python train.py --n_layer=11 --d_model=192 --n_experts=64 --experts_per_token=6 --d_expert=32 --d_shared_expert=0 --activation="geglu" --moe_layers=[1, 2, 3, 4, 5, 6, 7, 8, 9, 10] --router_score="sigmoid" --normalize_top_k=false --routed_scale=0.816 --balance_loss=0.0183 --balance_bias=false --router_logit_norm=1.0 --init_std_router=0.0202 --lr_router=0.000538 --vocab_size=16384 --norm="rmsnorm" --norm_eps=1e-06 --tie_embeddings="early" --optimizer="adam_atan2" --lr=0.00207 --beta1=0.9 --beta2=0.99 --batch_tokens=65536 --seq_len=1024 --train_tokens=374100000 --steps=5709 --dataset="wikipedia_en"
Below are experts of layer 6 (counted from 0) of a mixture-of-experts language model. Rows are named router (the router's row for the expert), gate (a neuron's input weights, with its number), up (a neuron's input weights, with its number) and show model dimensions 0-191. Each number is 50 + 12 x the weight over its row's rms, rounded and kept within 0 to 99.
After each expert's rows: a language model's description of what the expert responds to. This comes from a sample of Wikipedia text that the model never trained on.

# expert 43
router:53 70 38 38 29 57 50 67 48 50 57 48 69 69 44 60 49 39 43 74 41 29 61 20 28 77 54 55 54 39 57 37 75 42 42 52 65 59 58 44 31 61 22 55 64 53 41 41 46 51 59 68 52 34 39 44 42 59 41 56 43 47 50 67 58 45 27 50 48 44 40 38 22 39 60 62 36 41 49 52 43 56 55 50 52 47 60 41 63 54 54 53 56 47 37 30 56 40 34 44 67 62 53 56 43 67 45 50 45 49 56 32 55 60 49 54 57 48 42 46 70 60 35 61 59 34 49 93 29 52 48 39 47 69 47 59 64 42 48 47 43 47 50 47 66 46 63 52 39 54 58 41 44 48 42 45 48 50 50 63 39 72 79 55 48 39 96 40 45 55 56 50 59 31 47 37 26 48 46 70 41 44 37 57 52 51 50 40 50 66 55 48
gate3:37 50 48 55 47 52 73 48 53 44 35 63 49 51 38 61 48 44 44 50 54 47 62 40 52 41 49 29 54 68 30 61 22 62 51 28 62 49 57 48 63 72 52 30 54 56 49 22 35 52 64 52 40 51 66 54 47 47 37 70 50 60 56 45 45 55 50 45 60 48 46 33 62 41 66 44 59 84 77 40 49 68 48 68 60 65 38 40 60 55 57 63 54 57 50 33 60 53 40 62 28 64 39 34 46 47 44 49 58 66 43 60 31 60 26 30 44 61 49 43 48 36 51 53 37 44 64 45 36 36 36 32 45 76 58 31 30 43 41 41 56 41 59 24 50 34 46 53 83 52 63 69 49 43 66 36 61 57 35 42 51 64 54 38 46 64 63 64 49 45 53 42 63 56 45 55 52 52 47 41 40 55 36 47 59 31 53 32 32 38 67 75
up3:51 54 81 63 45 56 62 52 40 36 41 70 44 57 38 48 71 59 47 46 48 70 59 59 58 38 42 29 61 69 51 49 32 56 39 38 59 47 52 45 60 57 55 24 44 51 59 58 42 42 61 50 47 60 66 65 48 55 51 70 49 68 63 37 65 72 38 44 67 43 56 37 55 47 56 69 65 79 64 46 53 64 47 50 53 65 36 42 49 58 51 58 61 51 63 22 49 37 35 54 59 59 28 35 58 49 37 47 53 76 36 48 52 55 54 34 34 59 52 37 72 48 50 47 60 52 34 48 35 23 34 55 57 69 50 44 32 49 62 44 51 60 40 13 69 57 33 53 54 63 60 75 48 47 52 39 59 53 24 57 62 57 62 30 55 51 38 63 51 49 63 38 50 56 56 50 37 50 55 55 47 65 41 51 65 43 42 41 22 36 47 69
It responds to: The and ordinals. The word the after prepositions (in the world), ordinal suffixes (82nd, rd), and bare numbers in number lists.

# expert 23
router:53 55 43 48 49 41 64 48 69 48 35 69 54 54 49 38 39 74 63 46 51 45 74 32 48 71 63 34 59 57 51 53 44 54 37 40 57 40 53 27 72 47 35 54 73 46 65 56 55 66 55 75 48 50 59 63 56 36 37 54 48 35 53 46 55 44 54 32 48 49 45 22 81 65 65 52 43 56 43 65 36 45 58 51 32 55 44 51 42 27 63 31 29 48 53 41 52 31 41 55 41 26 48 55 63 52 43 60 53 50 51 58 65 42 20 54 54 62 53 27 54 44 40 59 32 37 30 55 49 60 48 39 29 35 37 42 45 63 44 30 48 47 58 73 45 40 43 82 50 36 54 48 29 54 40 49 42 46 44 30 46 58 62 72 43 41 54 42 47 53 34 37 50 46 63 41 35 54 50 45 39 35 59 62 69 37 53 55 58 79 51 68
gate3:30 57 31 43 62 43 45 58 55 63 46 34 57 60 50 51 34 76 67 42 51 62 47 39 31 17 63 52 38 64 55 68 51 53 44 35 58 66 70 51 53 36 38 34 43 36 76 54 45 34 76 39 42 59 53 48 55 43 59 69 56 51 54 54 40 65 37 45 49 55 51 52 47 48 66 60 58 53 60 46 51 64 66 34 63 66 64 71 69 41 44 37 33 45 76 40 56 41 65 42 41 47 49 55 75 47 64 59 42 43 42 49 46 33 57 55 39 70 69 56 51 29 70 61 52 55 33 40 43 42 52 34 32 70 52 68 56 36 48 59 47 38 52 55 52 66 65 56 62 59 67 49 37 61 48 38 55 66 62 46 68 36 36 58 53 36 45 31 44 59 72 42 71 37 47 66 41 53 70 41 60 44 47 52 63 36 39 43 33 43 68 45
up3:77 31 58 51 47 61 39 62 67 36 64 49 52 53 54 49 65 27 44 57 22 31 68 40 45 68 35 66 48 31 47 64 69 41 55 64 49 30 75 66 50 57 49 51 46 47 18 43 45 35 50 61 45 67 50 59 49 72 51 28 37 72 46 64 60 13 29 56 39 33 39 46 51 56 45 54 37 33 42 44 42 48 43 52 49 39 41 61 49 37 59 68 60 39 42 66 46 60 58 51 45 38 43 58 42 46 46 62 69 41 61 58 50 56 58 49 54 40 45 57 47 41 37 57 68 54 62 39 39 70 44 58 57 36 58 48 44 64 48 40 52 44 64 36 44 63 52 49 31 49 43 21 53 51 44 43 38 60 47 42 46 70 64 58 48 56 62 79 66 72 55 42 47 61 27 45 60 52 40 42 53 22 40 38 49 31 58 51 51 44 40 47
It responds to: Function words, prepositions. Prepositions, articles and auxiliaries mid-sentence, such as of, to, the, with, are, were, be, include, plus infobox line breaks.

# expert 25
router:37 31 23 45 49 51 61 50 52 52 53 54 50 60 36 60 51 43 65 52 45 37 60 65 53 30 32 46 63 47 49 52 49 57 70 56 50 39 30 42 58 63 80 45 35 57 44 44 30 47 45 62 60 45 59 52 65 49 48 28 67 59 53 47 40 64 53 52 52 55 54 61 46 68 46 41 63 62 57 39 40 79 42 36 67 60 61 35 45 58 38 35 72 38 40 70 57 39 66 72 51 31 42 35 29 69 43 30 49 34 52 53 52 36 40 54 33 46 53 33 45 23 46 33 60 42 56 27 46 74 40 39 60 62 48 45 58 41 58 48 41 41 60 54 52 59 47 33 72 77 26 48 67 53 48 32 68 58 48 70 58 45 32 42 53 65 45 29 43 60 55 62 51 53 43 42 43 42 39 31 43 46 56 42 54 68 33 48 28 34 48 47
gate1:49 34 43 34 68 56 54 53 63 53 34 66 26 25 36 70 68 63 44 59 45 50 64 58 55 47 49 52 66 65 69 51 57 71 39 43 68 32 51 37 55 36 52 32 64 74 60 37 31 77 40 45 45 45 37 45 63 44 61 56 68 51 68 52 54 53 40 20 57 68 43 45 51 53 44 46 61 46 42 51 19 68 57 67 62 64 53 43 74 43 62 43 54 56 40 55 39 59 54 47 49 33 45 36 56 53 41 38 26 61 44 58 76 37 48 44 27 52 35 36 26 38 48 46 49 44 45 32 41 73 34 62 38 45 62 48 51 64 58 42 53 33 68 49 54 46 58 54 61 60 34 44 47 38 47 63 68 62 60 48 54 46 63 62 60 54 48 58 59 75 59 54 48 51 47 50 42 73 36 69 52 52 55 51 39 65 33 52 51 39 38 32
up1:40 48 42 36 50 41 52 37 62 59 37 49 23 51 52 37 31 43 30 67 47 66 59 65 59 45 49 43 49 61 52 67 35 57 55 67 45 46 42 58 53 48 37 35 66 56 33 40 53 47 57 38 46 62 65 44 60 65 72 44 60 54 55 33 68 70 39 56 72 64 40 63 49 45 63 58 71 59 42 27 40 66 67 61 40 58 53 64 43 41 34 48 65 53 39 43 59 73 35 53 54 47 20 53 58 71 39 50 49 47 58 50 59 37 59 35 34 72 65 30 51 29 52 37 78 38 43 43 53 59 34 39 53 54 54 57 59 60 57 41 59 42 54 59 43 56 51 52 54 64 48 27 37 26 46 52 55 62 49 67 74 41 54 41 28 44 56 52 47 54 42 55 78 55 39 41 64 48 46 46 41 58 76 45 43 38 36 40 36 31 64 23
It responds to: Foreign name pieces. Syllable fragments inside foreign or unusual personal names, mostly after an initial capital, such as Sh, Kh, Bh, osh, rey.

# expert 8
router:47 40 43 29 51 46 76 34 61 63 47 57 49 56 55 42 41 25 25 49 29 50 56 38 28 38 64 50 69 47 41 58 29 46 48 53 33 44 45 54 60 72 34 69 51 34 60 54 45 62 30 40 52 44 47 45 43 72 62 49 56 69 57 78 65 51 35 60 47 60 58 41 51 38 67 43 36 56 56 52 48 46 49 54 64 47 47 59 51 42 55 54 44 40 32 52 75 31 46 41 48 52 52 34 34 63 45 45 42 62 44 60 59 54 42 56 63 30 68 53 66 45 52 69 27 69 59 44 29 49 43 46 40 52 55 44 52 61 55 40 29 46 25 60 47 62 44 25 56 58 37 39 44 24 51 42 39 47 45 37 66 48 38 62 62 65 45 39 81 42 48 36 48 60 64 40 37 33 70 43 37 68 49 39 43 44 37 37 44 66 52 75
gate2:41 31 39 58 55 66 55 53 60 60 37 45 65 36 42 51 38 65 49 55 53 30 54 44 40 72 48 48 80 61 43 76 31 68 58 58 58 43 91 36 66 41 27 46 54 51 41 54 48 52 68 67 42 49 48 53 36 30 43 29 55 41 47 56 35 48 56 47 58 59 47 43 53 49 65 45 63 73 51 57 37 49 61 51 50 46 31 59 59 71 56 39 36 31 63 41 52 40 46 42 56 54 28 51 52 45 67 37 31 42 52 45 48 48 50 63 48 31 55 50 41 26 47 30 51 55 36 61 51 32 44 39 42 68 42 46 52 65 45 57 39 62 49 53 63 41 53 35 44 36 36 72 49 57 41 38 62 49 71 60 55 42 44 54 55 52 55 55 58 62 50 39 63 63 42 27 38 76 37 42 25 59 57 23 38 48 49 62 51 57 57 84
up2:61 41 52 63 41 50 25 43 55 65 45 64 59 73 63 58 42 32 40 35 47 41 43 67 39 34 75 60 72 60 35 62 38 52 47 58 52 26 58 61 46 45 47 67 41 45 47 60 28 52 42 66 63 52 48 57 39 27 53 48 49 43 67 75 35 41 47 61 54 71 52 22 52 28 61 58 60 60 34 46 50 68 62 40 57 46 41 31 43 65 39 44 47 40 27 41 75 33 69 46 58 30 53 42 60 49 57 39 51 45 45 46 62 59 53 54 46 47 43 41 39 57 45 52 41 54 56 62 48 32 60 47 45 63 58 42 61 59 65 48 43 72 45 62 89 36 62 39 52 40 47 58 42 48 63 30 30 74 68 49 37 40 42 41 52 45 39 48 60 62 46 37 53 64 48 40 65 40 55 52 55 55 41 18 32 46 62 59 58 49 65 51
It responds to: Prepositions and time connectives. Clause-opening prepositions and time words before a noun phrase, such as After, during, before, until, plus to after refusal or unwilling.

# expert 61
router:21 48 35 63 51 58 57 55 42 47 49 46 40 53 49 61 47 31 58 36 45 40 25 47 71 26 39 52 51 62 40 45 54 44 46 34 64 32 59 50 49 48 53 39 46 50 59 45 51 68 59 35 59 49 38 44 52 49 50 79 49 56 54 41 34 58 43 58 66 63 46 42 47 55 57 30 56 38 52 26 39 63 46 70 59 33 69 52 76 61 51 35 57 30 66 70 46 69 68 61 51 58 65 41 64 27 49 26 42 37 50 39 49 46 57 49 51 62 62 51 54 15 59 41 41 53 51 48 40 72 35 35 40 69 49 49 41 22 28 59 52 52 44 52 43 36 46 42 76 49 40 52 69 37 36 48 48 79 69 26 57 38 42 55 79 53 54 61 51 56 60 62 50 48 49 40 36 38 45 50 65 28 47 40 37 49 51 43 46 45 46 44
gate1:50 68 30 44 77 42 52 48 71 57 38 48 47 37 51 67 47 54 48 47 42 45 60 39 51 55 50 40 55 63 41 60 48 56 21 46 63 32 40 51 43 61 19 49 36 49 54 33 55 45 59 39 37 53 59 40 51 50 54 49 67 45 58 52 43 43 48 54 56 60 26 55 58 55 59 38 52 57 28 49 38 69 86 50 59 58 56 36 58 64 53 61 46 57 27 56 42 49 71 30 58 49 41 52 46 24 33 65 55 58 51 67 53 26 63 61 73 31 67 44 44 40 37 59 43 41 49 65 43 52 57 55 36 73 72 52 56 50 54 57 25 42 55 64 69 28 40 31 28 41 53 61 26 71 65 51 66 58 44 42 55 56 38 50 57 71 50 56 65 33 51 58 58 64 34 33 52 51 58 49 43 39 39 38 43 52 76 43 46 45 60 36
up1:72 65 41 64 57 35 36 33 38 59 54 61 61 70 43 48 58 49 43 48 33 32 39 39 45 46 42 55 59 50 53 42 46 70 45 26 46 37 31 56 36 48 32 49 45 52 52 52 59 52 50 64 56 80 75 39 46 56 45 59 58 34 39 47 42 52 54 33 50 53 53 41 53 47 51 51 12 45 37 62 44 42 53 65 53 32 63 61 55 49 58 68 28 50 32 58 66 53 65 48 58 62 65 76 45 47 46 37 67 37 42 58 34 49 38 50 56 58 29 69 65 58 48 54 44 50 56 64 61 51 52 41 51 64 52 41 67 47 48 42 38 45 54 40 36 47 50 42 37 36 50 70 62 49 49 72 34 24 75 39 48 44 50 33 51 50 46 49 58 74 55 50 35 41 48 53 56 50 31 42 63 49 33 66 68 54 65 35 40 92 56 68
It responds to: Name-initial capitals. Capital letters opening surnames and transliterated names after a space, hyphen or parenthesis, such as K, S, Mc, and formula subscripts.

# expert 60
router:44 49 67 60 40 50 58 43 59 53 47 58 65 49 43 61 66 55 70 63 42 61 67 30 48 43 59 51 50 63 60 33 33 48 64 23 52 47 55 60 53 36 41 33 18 51 62 40 35 64 61 31 74 49 49 54 52 63 48 42 39 52 55 62 61 33 59 49 54 60 45 67 48 53 56 52 34 46 71 30 39 54 24 37 29 53 29 47 64 49 45 37 42 47 35 59 23 43 64 62 70 40 52 46 37 33 22 48 46 65 61 81 47 42 72 52 56 61 58 74 56 34 40 51 39 55 51 47 63 55 43 57 55 41 52 66 40 61 48 62 38 44 58 40 21 54 55 36 41 46 41 33 57 41 65 44 59 44 55 41 61 52 36 43 39 41 43 46 45 47 58 55 54 74 18 43 53 72 54 38 47 51 41 39 44 57 44 66 67 31 50 57
gate0:56 38 46 55 50 36 32 58 35 48 53 56 55 46 32 51 78 54 67 51 46 41 56 49 62 36 37 41 50 74 52 56 43 44 44 46 63 43 59 38 76 46 57 39 46 41 68 52 33 69 47 35 67 38 54 62 57 67 38 58 32 46 55 46 40 45 76 46 59 55 34 43 53 41 50 46 74 38 48 49 34 73 47 36 34 55 56 38 68 44 37 50 22 32 44 77 33 33 49 64 63 40 48 32 52 56 60 37 60 53 57 77 55 45 46 39 65 48 51 44 52 41 55 44 52 30 60 48 48 41 48 37 64 42 40 80 39 37 44 58 72 40 54 49 39 56 39 60 50 57 46 58 52 48 63 44 57 64 58 47 41 61 29 48 53 73 47 62 55 49 69 42 50 72 43 28 34 64 40 38 66 36 69 29 51 39 22 48 63 25 42 56
up0:59 45 44 48 66 55 62 41 45 63 62 28 60 59 56 55 34 40 17 53 62 45 33 36 61 48 61 53 59 48 53 72 50 47 48 33 41 43 55 42 48 37 60 53 67 40 47 66 28 55 38 61 42 46 49 54 49 40 54 54 64 49 24 52 50 68 26 64 55 50 73 56 43 49 49 42 37 35 53 50 57 21 51 46 63 54 48 46 54 65 54 44 40 58 48 50 71 46 50 43 62 61 52 62 68 67 35 60 35 37 41 35 60 70 54 50 52 52 45 43 45 67 78 60 36 39 22 64 61 44 53 36 41 48 47 37 72 60 56 35 20 56 52 48 62 63 56 47 43 47 68 65 45 69 43 22 36 24 37 46 64 45 47 39 39 29 59 39 43 52 41 46 31 65 65 43 58 46 64 64 50 69 32 62 68 54 66 45 58 68 40 47
It responds to: Names, "with", "v". "with" in census household phrases, "v"/"vs" in case and match names, and name starts like de, Dr, Los, Robert.

# expert 21
router:51 27 56 65 38 60 56 41 59 44 47 49 48 47 52 45 45 59 13 24 36 52 59 61 69 31 72 48 32 49 30 68 52 43 40 47 40 41 71 75 58 51 45 59 66 53 48 60 63 55 52 58 39 45 35 58 34 58 43 54 29 74 57 59 38 71 40 44 45 50 51 48 76 47 63 44 56 53 67 53 37 54 63 58 54 51 68 43 37 72 31 39 59 38 60 51 55 46 44 47 58 74 59 41 46 28 67 43 44 59 52 57 45 48 57 68 71 58 37 45 69 45 54 21 50 72 61 60 38 45 61 67 42 40 50 38 51 40 34 59 37 48 49 23 46 60 49 65 44 62 35 56 66 58 36 58 46 35 41 46 65 36 57 59 36 51 64 53 21 46 53 48 51 39 59 37 65 55 51 55 48 71 49 31 59 41 38 55 60 66 58 54
gate1:40 41 39 56 44 23 40 85 61 47 38 70 28 29 48 48 62 53 53 47 46 45 59 55 71 55 46 33 54 45 37 32 38 51 56 56 64 57 54 48 54 63 43 50 50 49 35 52 46 59 38 52 57 55 43 57 40 54 32 71 84 59 71 66 50 47 52 38 36 51 47 39 70 70 79 50 52 72 45 65 49 54 84 47 69 43 39 48 59 27 52 59 52 45 56 37 47 51 61 54 43 37 61 33 45 51 55 41 67 55 41 64 39 62 36 48 45 52 56 67 34 21 75 39 79 39 54 35 41 58 73 43 39 56 54 59 59 54 44 68 68 45 34 51 40 39 36 48 61 34 44 62 45 41 76 51 34 53 62 37 56 41 36 46 54 76 64 59 56 46 48 42 58 53 52 40 56 50 41 61 54 46 62 53 54 30 45 52 47 46 50 57
up1:49 57 45 53 60 54 47 37 50 36 55 54 54 72 37 61 61 42 60 60 28 47 55 50 47 55 40 63 68 49 57 40 58 68 51 46 41 64 49 57 35 55 47 44 42 43 59 57 44 40 56 61 84 70 65 50 52 53 71 44 48 41 43 47 45 45 59 55 65 52 48 50 16 51 37 54 57 27 49 38 35 51 44 48 53 54 43 48 25 51 49 30 40 66 38 54 25 48 52 48 36 41 44 57 59 62 35 61 53 40 59 34 58 48 43 44 48 40 58 64 56 58 42 79 25 54 51 76 56 39 49 30 38 52 60 44 43 63 69 23 42 68 43 49 58 50 62 49 40 71 56 52 46 52 38 61 57 75 57 60 52 50 33 51 28 51 24 54 66 67 85 61 49 52 67 29 17 49 72 38 63 40 54 52 49 42 60 49 49 36 48 26
It responds to: List dashes, line breaks, years. Hyphen bullets opening infobox lines, line breaks ending list items, and year prefixes 201, 202, 199, as in - Founded: 2019.

# expert 15
router:31 45 62 48 40 60 46 73 51 49 37 41 76 40 61 58 43 56 39 46 58 40 44 60 37 50 52 46 54 30 44 48 48 50 49 57 55 69 45 55 62 47 33 33 50 33 47 51 62 62 44 47 27 58 43 74 43 77 60 26 40 68 76 67 52 72 49 27 45 45 55 45 40 60 57 58 54 20 58 53 52 44 54 30 64 43 63 43 35 29 46 45 70 64 48 67 35 34 54 49 60 66 47 75 44 45 43 76 53 48 31 51 47 66 49 66 65 59 44 35 61 65 66 59 36 62 51 36 40 42 75 50 44 49 38 65 44 43 52 51 54 65 54 39 57 70 66 45 39 51 45 50 51 55 42 43 39 38 42 44 35 47 40 28 71 64 48 51 59 34 68 37 50 40 69 45 48 40 40 59 59 34 34 63 47 62 32 42 59 62 66 67
gate3:44 46 70 65 41 41 23 27 52 29 35 50 45 46 57 41 39 65 42 70 64 42 65 73 37 44 63 50 61 62 39 43 49 57 60 40 70 48 79 26 53 62 49 45 46 40 41 40 59 58 41 50 35 51 58 63 52 60 49 33 72 57 59 60 47 53 34 28 42 56 48 42 60 68 54 65 52 30 43 35 63 48 47 51 61 59 36 35 48 48 66 51 80 52 40 58 46 38 52 37 34 41 52 55 67 54 44 66 37 42 44 41 47 59 46 55 58 56 37 34 62 40 63 42 45 43 29 49 39 64 53 32 49 54 38 57 29 19 56 49 54 67 56 53 66 60 54 69 65 46 63 41 70 57 58 31 51 47 34 38 46 62 42 44 65 43 54 39 55 41 56 56 50 52 75 48 59 24 63 31 47 36 18 54 61 54 33 55 60 44 45 34
up3:78 50 56 57 46 44 58 29 58 61 41 54 71 30 52 27 36 44 42 66 30 55 62 53 34 30 39 46 52 54 26 45 51 45 51 53 45 20 43 27 41 66 59 45 66 58 60 65 39 53 58 49 50 59 38 72 39 30 68 44 36 63 47 39 32 58 65 62 57 36 45 55 41 67 63 57 75 36 33 34 41 49 47 54 45 52 44 57 62 58 59 36 61 75 52 29 50 46 50 47 57 44 51 71 51 53 39 60 45 44 40 44 55 54 37 39 62 57 45 50 58 50 66 60 37 57 51 52 44 38 38 43 55 53 58 68 58 35 56 71 23 34 45 26 60 54 45 62 36 31 38 58 54 64 54 44 38 51 39 44 46 57 28 39 62 36 59 67 65 63 50 62 54 47 53 45 50 47 41 54 45 54 56 25 90 45 40 37 66 46 37 53
It responds to: Word-initial stems, separators. Opening stems of multi-piece words after the or a, such as res(urrection), veget(ables), rep(ented), plus blank cells, en dashes and year starts.

# expert 0
router:61 63 57 46 53 59 59 17 61 52 41 41 51 57 33 39 43 39 46 53 48 55 37 46 54 41 68 57 48 31 57 68 61 56 68 38 27 53 38 72 67 45 40 33 54 38 44 32 63 56 49 58 50 47 35 34 49 54 49 43 60 46 55 29 54 50 51 43 56 55 61 53 57 44 50 54 64 49 22 59 60 44 54 47 58 30 56 26 57 73 51 47 38 39 39 62 57 66 37 55 58 63 51 63 60 62 43 55 40 46 57 45 89 65 52 52 45 56 56 46 64 39 83 55 36 37 53 57 18 85 28 47 30 40 59 52 52 50 67 38 31 69 57 62 48 37 49 58 45 28 34 46 32 49 59 50 18 30 28 53 54 44 62 51 44 50 59 56 59 39 52 44 54 62 62 55 44 48 28 39 52 54 36 48 37 59 49 58 51 59 63 56
gate0:44 66 41 57 34 37 52 47 57 49 42 43 76 44 39 49 44 44 45 56 37 55 43 37 44 50 45 56 38 59 39 52 56 67 52 41 45 44 37 44 62 61 51 55 72 43 47 34 65 55 45 07 41 46 34 24 32 23 39 41 28 46 50 53 37 60 42 45 51 60 65 59 65 21 39 45 39 73 52 52 54 44 39 60 39 46 33 51 52 28 52 41 45 65 40 64 71 39 45 65 41 58 59 31 44 62 45 46 45 63 56 62 55 68 65 36 46 48 58 59 50 50 74 60 48 44 59 41 22 48 84 54 46 50 54 66 45 51 51 53 48 54 17 52 28 73 29 48 72 49 40 43 44 54 72 51 44 51 47 52 47 43 42 45 44 28 61 54 55 27 38 52 41 48 43 47 48 44 36 39 43 55 35 51 57 54 57 43 50 62 82 38
up0:36 38 31 61 61 54 53 44 34 29 62 71 43 65 46 61 39 42 61 77 45 46 50 55 60 68 32 48 38 48 48 55 42 59 64 57 58 42 57 50 43 39 43 83 53 66 59 63 38 61 50 54 56 50 35 50 58 42 59 41 43 43 70 53 59 53 64 47 58 47 56 78 72 49 51 42 41 65 57 74 51 62 70 53 50 76 54 28 63 61 31 36 38 67 75 50 55 64 60 40 54 56 58 39 56 37 60 75 60 37 37 49 52 72 64 65 49 51 40 33 65 52 33 49 59 54 42 56 44 52 43 54 59 59 67 50 53 40 34 56 48 39 54 56 57 56 45 46 57 15 57 44 48 59 45 52 36 57 45 37 52 35 37 69 62 73 51 34 59 71 32 50 40 55 40 36 28 46 57 42 39 44 47 39 49 40 63 54 44 81 42 29
It responds to: Commas and list separators. Commas, dashes, slashes and periods separating list items or clauses in technical and geographic text, plus year prefixes like 201, 199.

# expert 16
router:57 54 35 48 39 45 54 64 36 50 57 48 52 47 61 29 36 64 68 60 40 40 61 34 42 60 46 67 51 58 51 71 45 43 57 56 64 35 56 32 50 58 51 23 53 45 52 32 61 35 56 58 65 39 41 78 59 48 42 68 50 61 65 48 61 52 69 47 36 54 61 25 70 55 60 47 44 37 34 41 59 66 50 54 56 59 60 46 48 51 64 35 57 62 32 54 26 53 51 77 56 21 57 64 39 58 52 58 52 32 36 32 63 42 52 60 53 29 69 66 44 53 51 60 61 61 48 78 59 61 38 53 33 47 40 43 48 66 37 42 62 61 55 35 28 44 63 65 45 62 42 36 48 43 41 58 74 51 58 49 31 38 35 57 71 42 62 50 49 68 72 62 47 49 45 44 36 51 67 56 35 25 48 34 62 66 59 58 44 48 70 51
gate4:44 52 84 41 38 64 41 61 58 45 36 34 29 63 50 33 62 38 72 55 53 67 66 75 45 54 51 50 48 50 60 45 61 50 63 52 63 47 45 43 35 63 59 37 41 56 35 31 65 54 58 56 39 67 49 48 31 53 42 54 70 39 50 57 67 71 48 46 52 41 61 49 71 66 72 60 37 51 59 45 68 66 57 60 56 55 54 38 46 48 65 55 45 37 56 78 50 65 27 44 30 72 58 66 55 36 46 46 40 44 44 33 57 40 46 57 61 44 55 53 46 50 71 47 55 36 44 41 57 68 44 64 54 56 52 52 69 57 61 35 80 45 40 32 72 35 73 67 72 54 40 39 34 35 32 50 60 50 28 61 47 45 45 47 57 52 53 49 47 71 55 39 56 51 44 69 33 30 65 49 35 41 28 51 54 56 38 60 55 53 50 62
up4:72 62 33 49 36 71 55 46 57 69 47 67 63 47 59 70 52 69 39 42 74 61 33 36 37 40 48 61 59 46 55 50 62 58 41 40 32 30 62 55 60 52 31 56 39 35 40 44 54 35 52 48 55 55 51 36 45 46 50 41 51 39 68 62 39 45 61 44 81 55 30 31 44 69 50 53 48 38 39 52 64 31 60 70 42 47 62 56 48 57 56 60 63 66 47 48 64 48 72 50 65 27 39 40 39 59 58 47 73 27 47 38 49 62 45 48 42 54 35 71 44 43 45 68 28 30 44 61 63 36 44 20 20 60 48 61 52 44 61 66 42 45 58 43 57 41 63 19 51 58 60 49 57 50 50 56 46 40 66 31 53 64 38 54 32 47 50 43 41 57 40 71 55 46 56 41 46 49 66 51 65 64 42 67 55 49 42 41 58 55 74 45
It responds to: Clause connectives, census data. Connectives like and, which, who, but, that, would, especially in census prose about households and percentages, plus blank or dash cells in stat tables.

# expert 6
router:55 47 50 47 41 67 49 51 62 48 40 51 45 47 60 54 70 56 44 74 66 34 48 61 85 43 55 59 69 55 59 32 55 34 41 69 61 72 57 38 40 54 57 35 45 33 65 36 64 58 56 43 60 45 34 51 64 44 47 36 59 39 51 65 65 57 30 38 46 42 50 43 46 46 52 39 64 44 20 39 47 52 54 48 48 67 45 43 53 43 55 67 60 51 38 51 53 33 48 34 64 61 51 44 84 80 54 29 54 36 41 44 53 21 58 35 24 56 62 60 64 70 59 38 40 38 54 63 58 42 62 52 48 50 56 28 52 54 46 44 58 36 44 54 58 55 65 55 38 58 41 70 63 63 37 48 64 34 53 39 42 68 35 62 45 51 40 61 68 43 48 81 65 45 51 35 33 70 43 53 67 22 47 47 59 61 39 50 57 46 48 45
gate3:86 38 48 59 64 43 39 46 41 43 45 61 47 36 29 51 35 56 41 78 74 56 49 75 51 55 60 37 60 51 49 46 56 49 45 47 63 51 56 34 48 65 66 34 42 39 59 33 79 50 37 61 59 59 44 33 45 62 50 20 55 44 67 62 57 29 47 66 70 44 37 51 49 63 49 62 53 59 50 51 65 64 44 40 53 44 57 60 38 44 76 38 53 53 42 53 65 70 47 57 42 45 80 40 65 32 34 51 31 55 39 53 41 41 44 47 53 46 48 52 76 67 50 62 47 30 47 52 48 40 40 50 45 66 40 61 57 50 48 61 79 44 70 44 54 65 68 63 53 57 48 40 69 49 56 75 58 54 36 33 50 52 49 56 47 41 39 55 46 47 54 60 63 46 60 40 65 46 55 55 26 21 33 51 68 66 53 52 34 49 61 40
up3:44 47 44 31 59 54 53 65 56 38 59 46 50 71 63 46 37 26 59 28 38 54 45 36 10 59 35 53 39 60 64 49 25 31 55 54 34 39 53 45 51 25 35 72 48 62 41 38 37 47 47 43 35 36 50 46 63 29 56 63 43 40 36 48 13 45 50 43 38 64 61 61 46 22 48 41 41 49 37 52 24 39 31 41 30 56 39 40 37 57 40 81 58 39 38 40 46 58 70 34 69 67 49 50 50 62 46 65 50 58 53 46 43 55 42 44 66 55 35 50 36 47 27 50 50 66 53 53 41 41 55 59 49 40 58 71 47 63 54 40 42 53 29 44 49 54 31 44 45 53 56 51 49 45 45 39 42 60 78 64 47 54 43 57 55 45 49 31 32 55 54 61 43 66 36 57 52 72 50 68 66 61 45 45 43 42 48 53 60 57 58 57
It responds to: Table cell numbers, adjectives. Blank space before a percentage in election-result tables, such as 37.5 or 100%, and common adjectives like international, human, commercial.